Below are experts of layer 6 (counted from 0) of a mixture-of-experts language model. Rows are named router (the router's row for the expert), gate (a neuron's input weights, with its number), up (a neuron's input weights, with its number) and show model dimensions 0-95. Each number is 500 + 50 x the weight over its row's rms, rounded and kept within 0 to 999. Numbers have three digits each.
After each expert's rows: "comes after" lists some tokens at least twice as common just before its tokens as in all text. This comes from a sample of Wikipedia text that the model never trained on. Tokens count by the router's weight.

# expert 19
router:453505427519548501549497426514515595492526522499594490525529614576461523501510549520548557482436553558576537451476574478541482521428517495434414538470409423557551612489526526489544428522596496444533567511472572552443540431417568522470513473478576451572433552465490470464457567454512493592
gate1:545520427493472469485483446554561493511495533478527508489420495456469519426499513419456498524473506497530582426466522512495538451520446605497497561495499504501547421380421486428468529437580473509436509459492490436506582586577452433483513541598497578496514436541517563577558419454511483438
up1:554478488449457441438597407495585495514434512504566440456480527511563585495487474554417521513447554541533531492354485446488446439527519454439493490451523413504451438454374456527489478533559534541513503498569450462520495446558502424513553484507527537567536493557455564572513485441548494558
gate2:464475556580502540427447430530519442508469423474597577541446424518584431525504460494489523478512576469483429564556412531491342466493528422445541459485506558452568447506475630540508542520538464538466478498587409470468467466538382551523484459421473615395569455501532482534446466496410481462
up2:507463463425497469485418568536470384464478539547535538485481502423560473520541514568423472426535467555448440561524502601543499526483602437587470554547580458418501466481469498489591482395494506379483443504496466489580487518442437493521547483481495450466559556418435482488470542466478522506
gate3:530431499516495586418531458582514503533446509504523537564562501517505553479434439430494446443548519468438540596601528499536419398509379500457490536522475477466467470525526529535537496493463479439501526446556530578504561488462481496486398493494473526405558476479424482557500533472545425499
up3:536472532533445491477438452588499541578455494501475443513486508495535542485502492493517508499475625495482473502636489528543480519543462534444578458445517517611453462475476461575543451593464473520509495475511491494581557449475460483538490498551479472519447501553520357476616456436577496486
gate4:491538487472388519533443589506576383412561479511432526510488452497482477524495502459537596532507551466464514478498496577416476477528536516489525451450485529409492458488472541428496520466452550563483526521488488562539447483572439547578571447478472522481471461578556501491513404499537477502
up4:487417470456579557493526513474550471503482509460466531547493450477514447524458502512448581553481562449513537409495576489503448493635499444539425496470444449483524444560491568523573497577492462480517501541500570414410522463467481392450496469481478550445495565452512550544428576475467517527
gate5:509504557558373448471478516476539571536517391542608523448484488471457550437550475443624546541620507463465470418472496552541405454508556529455643533495472648528458465473544485504522487547439495475461530541489505439526491479562425498497529436513496534514503513506397456490571458513457470503
up5:438444468442564462523475451439444449534484533458626479373487456562486541496496497541440429554463484434560491467452515477547518570573414430542556622448508584542481456520530436483461567567543495457537506460486525460439583406494490477428544482475479483437503468503553524542492462467425517485
comes after: " 1", " 2", " 3", " 4", " 6", " 5"

# expert 2
router:467556436467520486549469502537613558514503487489476506503584455597453614539546565429529532423490510641454399540471485564495545476469481477540450528514610508534466532521450453553517483494436508429433441468562422516481515417511534535533531496466430532459439592436496542468518462474473476538
gate0:493535538514547530400489550480553486511598446503572424506369478506498505506524507460531429522444554500538518504495577432527505477537593467554507509455580491551489426522414435452507427452467422486439453474436553498528457517423474509465550517544463423518482432482533520534468520454577497476
up0:484543484517572443481487404542525482494569603547616475452496533388485485510513581491426478480514571492527467572482621519480412544522431537500544412458463490451469524476530503556619449527398587460506503492616516467502502442503414422478538449550526501436518435491408535450615485559468514436
gate1:459495571605533536389501475497520456542390474445450352511544472474588492396505550492461535528517474508457492481488471493524520481473506496523540427561601502614400513572437432437407495518589521532481554486403536471549507544533617600479460571452446530553476595392506499460453532510469429481
up1:477420524498535558531496527539517370542441516456417541564558479514474537526457443516495492475602477482525489551392527512469375386571457584541476482546437591509528463538487584428492468446570465466494561516504543522509480530539470646505420558385479486491485574570525397514506585556509482519
gate2:534470418407441474544474517507528528444485560463507525473539504494508499575503404613531561509485570499492490496441565457508625449550561564429471517444525591480575442411614538470414407467536434589456558476544509474459474516479536471464407494519505497554548505545451509532473472486427507501
up2:513497567462428475559496565575487539465528475435442545411554458511532548540572414551547479586414571562480506402476475535514570487455529455391386514428488514517491466436580424424427459478482465537471538418541537501492563411491419474547480583517534491533510550524570572567482425480509497503
gate3:492445414532456442382486497452487528563523598535523510505513474436520513497497472541446471508579475437527438529445414508571530522588503636494340412568539518498520455488431514553524529594507485544493419490479487513486590565499499553498560516562472533503490534459415412549519500491480531548
up3:465467449458455466472516495383501466461459390626606601501481529370573478395522559517520469548538482522473482498501521417517449565552538540516502459515449505463562554492449433561463647603478542466516480480546495431494500455560464490489494585500500477465493513474442468502522511501557516518
gate4:504574610541532497521631463504498422554520469552540468581557451413474433633592449467383532538501442394519507569522411490473482462528503435399455519463508530508562445534575525467449479530500495556554634510516437427537495524425448534544478474525435565471545341502470456530476485446458442566
up4:492544488461488513388485474551514527546510488501414522418454490527512600422518538465509545445545574557449528472502502497452496506484495459454546575542586446493521587539569508433576511499550462526521549543468517568558522474581527491545538427473576499537487507436462569549514402486515487499
comes after: " a", " the", " and", " to", " was", " \""

# expert 31
router:434411434507443500473471558539502496505465464509479573449437344474470441507560513469469447481507462532421390479495499559578537489521480491503516422449497532453514556568488477465535511510509525458471499502563423458454502551524482530550529502444532488474443480483562546588463489462455519509
gate0:515474363551523481414531461514601550535508483512485587461562542586585602592467475578495558468551562550495499499563585443497516548502439477523428536425533436461553448394520458516500519571504450475610461543515540455513549493442529455498540534436525470490495566448469482496497501542515494531
up0:445486474487534527435524595473518466423492549519512514476587496578559491516540417496577569484456535490505569533519456489504542530508501399405449430490469417443536470453588542508444593572560519415556454457425469486538557537540467471597532533454481441460427594541495532531473476571583528514
gate1:445454457453525492437370435492594473490558504477597555496525595512500526522500520494544608460459500508430519545488543520425496448515477371482488507534495557594467532488479401499476548540561431473542499495501524448553482477560505467488469457466575427452497492469445422464479512514581530558
up1:488476457455456500474462433479482465451509382356565559522510523526542456445457460541525577392528501558483522567528506460436458439464530520513489517551546509513468515455461462462509562527486552542572577530483487531372469399538561546525530471492521475506478567519488476473503490482548495515
gate2:534446538550517589509438478531500468488412464432549485523417536470471492592516498532513570451540533479498464557525486553523543490501537422483490488486496556547458510493487522547450490482546540446486440507499524499427435497513478608475473571599495397555489523463526473473386554472562426500
up2:463410525470462477499481575625498492451455506526493567597543472598612488464439540409452520474508475488369505441437488483558459534509407596535459466452449534532560559531550537521607480525494470477544502527554574450547514523444413468531476498463551524530557561508513514466459448470408527530
gate3:516503537432512566549540516458514513522444484485460547458419470515538519506476444623431442576528535496595470483531464578481613514456534399481546433472480524530452510507471645533535561482454515496571455554377532509630444541463469486464516501524452475556509472514517466451523491472479553531
up3:522476540551463537565585413535515480495448568574454530462474575489501538577567494501472527520603502489524515504381511526446582503490536411529447423551433614530458474520503498589534468534517471415512399476483454455578558458418491513442465467414495424527448504448417475461514485514362540466
gate4:515538533485497525490589378476560506492391417478496442555502489508609539467519442497599527602588537559514486481550599515542486484457448515492468409488546420533392468401436439465468477472537479519487571373459549500528452455385548552656512525457470497528471482463494538552509495546481375484
up4:516533556567570533522450583506420470544522485490544518457494468417403568380586472516503414471529505499560596547550502457544588488477506396422488491502494544586473445444495517526395496482447537512520493427501471519457495564451564563605432590427396534589495417535417485496481567450526570478
comes after: " is", " with", " for", " in", " as", " was"

# expert 1
router:510493422504563485540485458461512492478515524475473523495428524522420528470600474560533545475497524583615421457483500466422469524543557474500436495570534530501534394466574458517562482533515563562508440436443498448511522484437456515475388496517579395480522496552475472506516562577619515530
gate1:496457488524544474535473435512538420437504513467477426385506475515467450537553435489462550515481504472478522399485423551528485534492565519534539509539570531524603441552534614511567461450446452506518543484492614481460548509543479574562537484580474518534487486417581481564514480466579489544
up1:471500539558504555464558531535467528547534545513503549585444535451512456567474484545576460513559491493570434569574526438436516534540452439511464530404443496511424507441443480448554485595570548515486503551521458431586442470531490456438521459412470484418500459603475561502559489507451532445
gate2:495488462571524424469537502401450520563507556555575506585523452479623527507602375465403450555492478504513575536438556538408548456565526528460486475544604579433514396522427348556477516465442508618431508383504553597494411600484505424477503480452479515499494482574383404525491529473533433472
up2:530524588499540476502474494504474503522438419475433456453473535466473525497443533547483511526505508527531568500576410569562556407505476474482524520531367564527448527457466604360547489532560429499482514433549418358498632477498585622592558452531470516574562520463603497497552519506499504427
gate3:408551548485519506473520527545491497442451436465459410454529502443519471398532518524522464471456501481498544470513589478529530463544532544491487529532530468551466496558541567438528425506484478532454573512418547478557551494564569416532499503599510536482511407550498567413529430449458493404
up3:475509457485546443480371511423533440496485465471466471455563539411523477550493608445430396464556524518505513529503562563555444405546557453433481582538507573478480570513550357537592529425463546490471533503487490416503506459627494538474429479458493537619511399511494434518506499443481507581
gate4:488649432475488527513555555493504488534370467554440493507495521453577537444415558540564493515532561521478555444432547505539493553477602527530458437580534467436418460526549444418500490465503541546451415485564559443444567511428482543626502498446529573426509515460412574369530551527542435453
up4:574433572448465489500518556551537452480609497495536480493563504501471457547471477570515598485388489486508499436576443484371508492560456452405542589509555585504562557494433503558464511516473500445505576612512460605547537446509583468480433374526497488505480462467491450548477477608507613484
gate5:580592498442524410498482497483499494456530541570560473473534493498474512482446512499447509561471525476526539400457637448431572489503482504471483489520487495561437455505418516505570490423574439513539481503465521460429626500460537534522532561432415447573570558509598536499587512534450498477
up5:527425534545508515498526474532519515354514483500473449543497564504465520565544508589448516506553470500490474534512475550588482421484459491486515531469469454563506498549468391546509499535471540468580486593437554525554527459467482497380456432496539422487500511452477483462517502519556530474
comes after: " |", "|", " in", " In", "In", ")"

# expert 5
router:458492479478407472478581482548446557480513536478463492451510501501496464488482502415489562530517455574596395475481553486535414427480463427452592442548537533520515569568558501435563500557562471434545601501513485531528455523493407447420502566597519465535476402516574469405496429480495420548
gate0:549576493458553495487560441543474518444445487510378477502591480500416531435558501458452523471506475500472587566472441563469520575503448591437363460545454503525535434552444534549443525527580455540448521487489449532500653465526516519549530504469545545589547551410535503567444495500582459530
up0:459550428538480407505500548462512509516470532429501421558528557421561521504544435487443505442537569505461580545504408507483514516557516459473411429540567488453496455612436536456503490435536407554537511503565426571522487512540476433525495581458579550410557476467487545523551488543575425542
gate1:463423525418515502601471454500499443451486492498487424429516561486532481513463448425547512590508500477597429564520590450491500519393599528480555490386611466519534511521519538542464509529522452448519525503554488487544476608572494446428488522505478527610562530483473500477488514430466560512
up1:458528429565484473517502429498490516474581470363397525522576570449600517599526541450521547450427502540461346564513495581574513485460460510454468555474561442482512486538518542519513588537497463555529572594508473542515528453547513498493430487531495521446479489505508529516472508504463500530
gate2:571467473498592453490514528388519468533491441495529461544619513481425471492487474502516430505530469475530484553536401450567542598564430444470519481536484525523482481631507490480459503438540521596564457559518450438557500589555551458457441432582497553479444413487505450498490381552493445516
up2:541487440512418490463506524580540438507591349510518466562511486576491450378544526539500544495470531582497511471475445561502496434525528483501506438457468492494535472469437519441447392507494464476431432419409495574483462450495534482478471517485478447513524511585539458523578608470505556432
gate3:507505563477470378498510569537527489355531374574534537549538474475551520546512411527571539442520551496545490495410497523488555459545479470490463595474567468493428487612453481421405428514557398524505440522555585423522556456587519538506524446449521504504544472493496424517533487405483572497
up3:517569505511591500472436539475447451424516589543545573506515524462589512563509536569536385422502566522499504513675460492534480467526484441514467519523459520536520447517458538484467531476548485523516421533443467479537597473471428597549607597512441478498523523524455522559535462423536467434
gate4:492567447509502483573498443556495435435562497547507497460515555560422520479447510551525594551457551531491462493475493493470535497555511513486527569555486493514482511531516477551540529540479502493469415541567545619481453476476541424500437506539566567467573531550491517490470571503565538551
up4:499473496487518528548527454522472598529540462485461457517491504469559384460477467525644500594474541599531411451569480558460530533523543503481448474574567469513447514394555429494521597586538478524384471415491456509444445425489463448551445476535505455502505583491497523581506533574420476493
comes after: " |", "|", " the", " a", " and", ":"

# expert 27
router:618533452575399496562414491534407553527569507541499496482516580532458599592515547508501573501515518498478423512474468512477609498444472484408528448526438484492499532483427517478505523498500407439522552508402511418477520423496547544480447511470515471609480554570464455452556418475538445510
gate1:489494456490494499429442489605519480441509552590545475551461400413464566449574346432490539417476514397507497498527563450538540496511587490486550565508461516514553470483488551462454432478547496483437406556518580441614535541509447572452548466539484498599549612500531486538482518544477511528
up1:433399546511456493623562460441515542446483506542524453545448614584541466528565457542540516541504441530493474514458494561475456463451509540492491534668410463522502514492459443464507567580499464453575520432582444564509501612461529476565591502547502461472413426505472398412489457497516535583
gate2:441467608426467498524578585543557515523515560464514532472453329502443558427531585524474499565532487522592509469543546544472530510551570447634472632567482412536499457531488458546437482439454466579480584495477434510513535472524426534539509460508515481457438512414557548467464568463495391455
up2:489525538507613459430528392423490522494433520496567480524552512528482461490487560525614467445495382451455470471487546476555500519559451573496538536406488573433512489443484581480541449653495538504496475486548506541595452493506485474548476471435547487529460484499519513526481471563473528525
gate3:525429441469452514472480478518494487511422552360611470459425424447481504527496494548487489517629478467554414461489514473463466544517469563525472532478543525472463449452528448324527420532460471505555477460628483583438520554434524494484486486621501432433589459448525484582422541529483463468
up3:499537514529495474523479540510403391549533520538536498539527560544464627546531452455524596539507507570547477375476467345536446512466437453538478486548459582502525539403431549535501538493494510486609519579523471498530580548496474525437490556415512482473497524475543493633504524533535541487
gate4:444467512510476417537380497549612516452495439499465404511385404549464491515517530510487407519507507514491540593418479560480529542444610528529501446480527532583458571597581542458465510509463529487523499413598425535506469504533413468549526530462583506378549434537408468504433557492510557471
up4:498491505588395441520569561513550454431546468473506544427532579544484506538549461488486597490486547461459527513465534581501597483371498422381559507490412567481527488443564425506562584502489515422478483489433551404554423492480490526500567478559500410478475505448504523524590504560461489489
gate5:531512546390505495433564487494382405522434537551621391484439494509592471581505498472435542512503474443577462533407529492425448503512515574516424514435480582438565368451465463506416422479418488501493593508492533495525524457492532527453478459480521488513499566462478548486528404572429482505
up5:501566470440404534448541517531519544629324474510501456504458457509536511553552509509473517501494476507584405602499454489501561434432502508431455512449488525403551302443466474480415480379563547454483464512541522522499546495543516474468456465495487532545537562502485434582478454478501392536
comes after: " |", " 0", " it", " It", ";", " 1"

# expert 20
router:525545487496492573446520537491563540503494463419462469371490484518548531481497630444452540442465496518445564411534586565517480513584461415455492515514521501501461516443513537473512578544553555503502438504487527435511475375424555514496508417453535572477560447511461457516408387489411493522
gate1:501443494510492521496581523523498545484339508451489452523421527455521549461496392462502529511437471461570485563601535512500423451484539600515652529550530541490584507497522539481510515500506575547475611461497458422425452499506532456585448488585522512510573447512559475512397550417592468488
up1:506518480472436505528485534450514468460544479488529579520570591558425505404487507447491551417479416434435541618509436445493545498561502535481400483462503468481518446434540409448505567411461453442551482536494517526533526467516525566414459484453596511524472486446484458519499472450451514532
gate2:469467470544510549425576541500502551525486521484448448482540484483563455653482482574589496454447441550457487475558480496429493483492586412439508482475555483461471528593474444519460488538573557481534463531467505527512480588555526475554459415434567432609521528468490588509636568569392414481
up2:494488544565445464615553490504517564411484490514520578439454484526511548507539478517468541509538508535399521525375449530511524527501514460466504512478520446451500482514534474498465544429461441522499487488517568506555453502455458535422555501550493545514489462504561473458498524518483414554
gate3:543448450458451426445463585448471512506542564498501551485485533491605498498602527558527535442495496510534480441476502565456428421460474501528416547445471521509487405484453463468423461512446518567413454518485464538621569494575508526580464608449479535446436421549470645553442540512527442508
up3:455556525458568549500609433549506536523478395453513481554459486595460439501435440458551475643491528457515416466515379448565438472642501526481589459520491458482455471581492542619505455552598621520583544537376465431450497530459548441411479474578538442557556543501578396467516476554438482530
gate4:515526475545493554494591466499558467497461536512500530515513515462533483542531499557607536551566613502464538483486497548445482558425620435556560478458538449558546549501446401473545435606556552491428500508435512422495457562427515591445568552376430494517381523501439479405500456529487468556
up4:509543562505580470344375465561437507502455503447483481503499556543473460439492462522599602464561492562575510487550438488480533544524466424474503478450481544538526503465469453517473599545497499514471518419545581452602493475566572520435493390580403565602496556508432441503522506402515538493
gate5:463433512417433505577552599484488535536478588436495565499502595570477494558496491524523501487484432508507520554585458568498455458356464437557500465488589485529494431503408434443489542444487502530541521578542435473511447574505509575585515405530553470518416464501540477507452599555422479467
up5:506457427471500567498481478500427414477485465454569500503574516469448515537440533475551579556497480538486485376494458459443514508556478468472560538429488470506447525571542494489506498498561526463633534426471498510465558555526580539451492572554432528399572480506464610522530441412416506599
comes after: "-", " b", " s", " un", " w", " p"

# expert 15
router:462477444518539512410470484577516614520437507498515482377449496516527513530513535556467582477483528586365491479555556563537491518422494466523409506491616571509512592432468497546571570603493557584394550448494412490537448388492521599532529465525486599507480475499473474507533497492383514506
gate1:464484449440479559466502455494502497422458652457554455431505482512557396622593403568473549472531583555507500477498490472518504428474491426413634488546576425392507540438491534496516416497567480434516513586496488571495458451458566469524483495520417476479479486518431443565497495496468540560
up1:506458563398574527477465552569539532467477548508601511541533386600580486553525527512505483588499613489429527527507483530455482471505523446434545441403536448524400515465443441514447488543522410483511488546463454506614418477454448433592532462533447455503568513456512468442470480605428508524
gate2:519484511499450537525486546447370486553553538591493371575490561490455551467496490483619564501428456468594519506537523379545531427589524568578594566508579629543490479585488458529529431534560452474413420560447517400575483509426477417567520459537496487572523501552466508509531570480449512399
up2:493455430549466483550512546501618501469516476458536532504378585591514512429490501450363450425537484453367544517468463506512433502439546519510456565471532490569481531567498508490519507497415499470418530584521508460534524467573429553560454483480659577446469472448547462538499558386551566578
gate3:463522478594610484491558462503491487536573604497521490538424571521540419554595569561568485550497453446520530604565500480517480507561450451517460533509526459542622423545466518527599456519597382490602498462484501532396581499567422481433530445455452478415548502456379490441416496457577531492
up3:587477483524385506504461565542459564531445546418555523424569526355462499486491409446452587491450430522554431468477522491464480488475457484529583600397399522511510600437577558507497533595481527446462494489457531602508440469474569532504562509496539561507555442477499526477519523485340510458
gate4:626512519496453501463511515519435467463490456380541488449482488447529514399535580513610463501518548549491500378499538515573577480517531465420525512475525586505499494402504523531462455499546629482492480526505463531528518583465470478496542496548352513521500465460518544461496526598515384455
up4:499523488605502456488426451505496471497544570485524460584471405582627535542497490482465543595479478514531456469525519561508544465422453475545382510489530417495382554476453508555512427553518512471453596475562486508468406526391553408526543489374501478530424574549462459559408470563532548449
gate5:573506509509475549504471427508536546482508479569523437497372370481482414525410465535424454541521562479414503508515467465463426459519493571454499550508511488493466505407419458486461496514443452520460597481570527606404535577513482513362557495500471492541463549439525515454542499473438597447
up5:506536517533443498544458485555560509505538540532493457479488437385393521518464529494527543577545561497511428568481499365543482492548497541466529520525476458422482439570506507562498430488573420515457464562479556477534518568605453520384550438487494575473523467542472503506493594536517536573
comes after: " the", " The", " a", "'s", "The", " and"

# expert 10
router:518447578492506446516516383484446527476542591554393453517631436543447520465505486458454492589458416540607486475419399475479427553413437477473539479471399404503504551571552544514558507493616482458529611569451541542503472580428474477572465593474512446491429547578527511416566403583529491585
gate1:462495561598451507552596463409570459523460479522547435498502495469517439552599462474574518511451561480511478473448453559439587574454470589506573550419526458560534481541532400558494502525610514496521530470562455464562484440477471510493443497658403447399541427575522434435529508465532538489
up1:526513519530453542600537532538619439592562486430607433522507492446564574521583534557436492527460640549434475556570434530472476544495442451441497531471520590520466414454516526545462418572540520458517498568447578427446411511508526503482515505541431479496477466528615502536452565521438590442
gate2:432474481504549514364551505528483415527479460459468462446491489445449448459430482448601429559481490469475591493543606429450518531487500531456471568542464485569448420574473473422414555364533517517464466443558538511554422577411508507500538509450478490503504541464523496614433537564493483413
up2:525531534586429467422491469562452460495540415496584533470484421495478474459486534388555490599447480526466482656439584396478512478531496521506526587505404488564510403551499535416540573478449442524528548468500568586497500545538519502553499494489457383473543474571552543551494569536561387475
gate3:503487525496506595502551454493515451451402567465501577452509498466541558453585526464487491534461507497528443520555475521486425487394505489528553550500507481548519475493473430509389436434490511445509592449400551541421475443518550504508493443545546477485481458502431535485438448511454338453
up3:545427563511426488545508509431465431383485479513436438486516471524572500487525496496511538564473401500549418483493513499491607425457540467382502580572400433571559485610551427365431505487529567516516581381478486542435427531533490544451592524469555509519431427473488586453456424545527434526
gate4:559503536536520464383539474428512460471501506447556488581529441488479435510480510521580522491575491442497499539547592525532389478566503564585481476514590460559585467518418580411477447524476475549451570499569425478557433424424519467469513510486469454555513444572411443543536452510488549434
up4:538448508403527525470519608467536489499513443417473551498541510437517483521458500505478547479523467469385522602604535482547460433569573498467508328551608469491552490461494514589485488558409549462487532482521566407560477388496531513476468496484523541545524531599538560521492454473446463452
gate5:547470468451447496361468471570416447521517507544554555480475508431409487473518585498492464477494495543469489571583454500522427539434423474513513446537461557442558517604532429465468620473461460508607539507481487515489507556606506564434481472447548656507573548477467500563478456546518519534
up5:539468519473516432426429456569533485551424447552502530487545496463428549484515551411449470449506494626526493528437433443481499518343490467423493443484469514511477439513445433441522468583529358386499561494542446596573510535612508545417460564427580590501532550470439590517572441554457507607
comes after: " |", "–", " K", "-", " (", ";"

# expert 12
router:494547501546567502502490468484562555495522423496549528461466502542540468468472511529464498557466495571457514502410518529567520585423483475487522594461441536452387506479514468486486415529554574490519549538541487476552562473555420513447496555524541466534482533566446487537555506543531543531
gate1:494518478483483469450576450449557412411486528425518558530491625550600582557570499478437559476476528543444541585490484427521467469403477440507454478601574477583500487478512502578497503509544434442488443481505442465496477575536555429503534463579519489539435532460424485480491467418538542477
up1:495482418555503473510543533548520479466544452549401497462496528486494488492399530432572498507491467509488535429490555488389514548482480492533557472527534529481478559526486529423427570484474604449469584495500543564470504481454555537450515497359474506475533460429536435542487508503391450526
gate2:517543580564492525515450502553613493517575487568482591455481492498416490435449508495450517512516489408462476511450513563481527548535492550513514516412425490479509562516411467426519509464550518459424521465632540581502512543593537430418521560447495511423483538533508618558481562547587549458
up2:483503537558571487436615521580495524524539586514507548555538476516509572574419423472515512551512542501491548422497507444531462536482470476510412579612535422523493513473444496533511497630485438521535507539457510544504528451504435525562531498559411496510476551448492438438495439427551513541
gate3:554516438542529606473485582496406533549514548493427476515424542596500502442490485543543504428520499469475514514581509433450486495550558628481474504509535461496571474436431475522474472478401512396539464434551394541530510560557517457490454457516593507580511555582489472430388524497473585460
up3:477405538495539632532487451601457547519412463479368468590515471517510475460491513475576556445471582533455447582614468547497381491544495509389466539484496480531449439534512467468502574537581503398458542480472481531541620564447565464516547531480582501551531488491487560438450445541405467391
gate4:436475501426472528482434481455506485501574467495527456523491475565529550546510491526551414514440413520533488441468575525515511440496540577557459541401502538502423447530501527429528533534545455552514492402457471477555492542479617434527535495493391518472474567554485545422444583466513514495
up4:440480545544486545427453517407497573404530536665502483432490538513479481481404530549584499562445458493638455506475561481490589505624542525448495585498448434449444496503511527394574500475470529440521435463499526432541512541551448406463519536479433543537513450551564506475471486529477532453
gate5:521501405507411565599455542554486466510439516554505477442457439487503392588521548518525506503423438475520482528474502502581537547535480475484435433517482478587553526517463463507553538511504518557590549497459511393422615447504409570526359466523492454487506507579599459482543471548513591551
up5:410513569504560487396522488485578537494602506495483614468469595574421428459466487500565595453516474496405483423490460542502502497482520348538547514466490565514468479445480515479540512431500486437472476559490449511509467518524421496561541449508430524555441580409587468532552482445498524474
comes after: " M", " H", " T", " W", " O", " N"

# expert 23
router:536551386470475497497504546520445441444506526585538527548511450503438527551430493462558436584404543410502508557512553529535515455540513484530513499520447576594555578502516482508463479554441494496467529545525417507447517596556447543421490478506459471449542519581525539537545565567507467436
gate0:479505484567435535535483533499539563508507446538453457494481528421528492591515507429510459447533471536385574466530500491425456587419562595576530567550524450437498515414470549492518603470574619570447508479536567477504539440601518467551449517499463494473558555457456476547426519536575442394
up0:485527525465496444487510471521430557540519548490460438516551602485432463513424451542448557441522500471562477429514585518441536455543416488400526370381433523609434554518419511423525547547468450543586587555463439611583516492469541541468453432568521554468536464569507462480542481454483623522
gate1:468597549512513497534596497539498531490562527494392488453574398504507448532474431477500473482467441527515431514461595515468439514473521481524530487538512516429521430465541444593623542411469518468515487599418495559512441582513483463547487438523457511431505518526466474426467508585534440527
up1:542500476495453501474464556512517443548529476480499529502408620464574391486488544518488428451554542506484555471536459466485601491490448531451527495390438443448545539480428561444519480576561536445535493506440407549560461471522426517491542539484456476541449453489470580558475512525544533541
gate2:551589448452504491476499530431507430451420500539471457523418464473548475537611474495484510464480469428533476575455418508435551624368487521447467469567474503481570507475500549577480489422497474537509484413477481584451577456444508540528468368553526539536441486555520458465466542464494449547
up2:515448505442530489469552548505562545472523502587487437426462635523511538358555577525537506486413466434514411484555554401491663540503562447501587468510528454461469506451552575485510547477530516539440499474477482400500553607531513522506451533544485480522492581472438555515599447509512510459
gate3:498514520540550424569493479477485588475492492454603585374509546499436525515517519579496473511565490505427461406562495512561486546430506537544469469531551490553477472561510539541390536469522524537527538453476452554482439442466448488498473520525550560679484454497472501533450499474571648495
up3:595499478488558532549522514482454458391506501501594442588536500527481490472506526446571491519487461520452480432524569536552499512486586557519425378579477586481403447397482507466449637560537460530462498438479458493537566503494515526491394496502488483504464481453359499569515524457508488452
gate4:539468604537488525445444565499574455469462499440417478453498507423494487458479441465485451562471555501489468467571560460551482547567406437494478445559521521516470467494479499426422449542455517470441510406501488532579459474446531390416464494393421563544557403545434594548612444526495521484
up4:475564455459477441470492515478529561451482397500574496522512513549488518562531496539480467474565575565544486544403487553469486499412518480433501417455541474460440439531608576564548529555526481492537439452468529421507425469570517554483512486597528529506450484523470429463444528377550463506
comes after: " was", ",", " is", " also", " were", " been"

# expert 13
router:446519460454532424486441534477495499533447470439495475438503420474493495504473567509468419486552461444424541586596543564451440491560522480556448502452481518494462496536525459488499495512469472436422522443462514542526466653479598519465491521562451594503444414480528553513489425471447477540
gate0:506440459536573500449517596466525473525539534589576469467545521532478433479512437512558593465505489488463479446425464438563491483540548454488498395478491527570535517457426464445499525546478480442547486668505467460496532439520421440588549511471436478528484602561449414474459526520536426424
up0:527432518504471447512491506442455536454453493526466497485534478420516484514534429441554438461515491562454489447531428512527463452547533414560538555485482552443484546587455555462444572559639404540465583472485462580505476449504489515475570538477508513515531442497516510500441529578530534518
gate1:527520530537423504528472553469400496478431469568494491457463496443493433444495494548494517415493598598575510442473418493473571555430457558505544543514518516405506497538541570514459569489546496559480468548491352513476547531485504558541441496484615463527463382526516610429497451550468493537
up1:516512354501590521506553455536535474545584534484526510515563547496482500427434541434475522523436384444408571605589503524453415534484514451568564455532544438544467498526514456518481500518439467464522541492450552493504477434560516549460543429510551484596453536495439541566508505461497530457
gate2:487549503485556536398480435563547540515573575490512509540453508490486474501550514430489509601502467472517525552512558504518457491500423517422466473458457438528528517373519494397540456646539514496480500518471447508546519521392528434468530439477485500449530428520482553523524519487621533533
up2:421503541445484532445404534503421526524392575472622388510409564461526444468459521452449579431519551564542468500571548519537474426570458494579490467521508508511529518415574481484547488416446510453467496544497418499530494530490500470421541488474533534562499484459518520515493385509507460557
gate3:513509429532501528551474554429569543532515593504607582448483520464506443574572410439457517457571391513469513493530551457508478557507520485441477491486483478460524482550509586504408464477466458494478507563576512507464407461582483521451431436450411519495536496508438409551559529503509493542
up3:547504560547545579466525481436555557467419545530487465554467545485411517469447531517513571548512446515526432487516480498502452458485513533438439470505540432506453484508399493434471482560498428489467482485558540534587473486517513465576496513518463404534512481605480531642628407539557426452
gate4:488492511415369524439561433546489450429483385627491502558371441492520457553537599455485535454423575482487485418431450534556497493473528526465481544434461412441498450562518621545510445480511637584512518560483526549490511476479492540501588512527572437524511502496485496496518472490512489523
up4:562427504628519532471504447504557503474496528551461511556523396480522572443507528529450445498480445479488470598512560617504530430569562519474515481491462488504494520419568361605455510569525403442545501552567422489529408601554510475405482514534480514518471547552587490508564394471472484555
comes after: " the", " a", " The", " his", "'s", " first"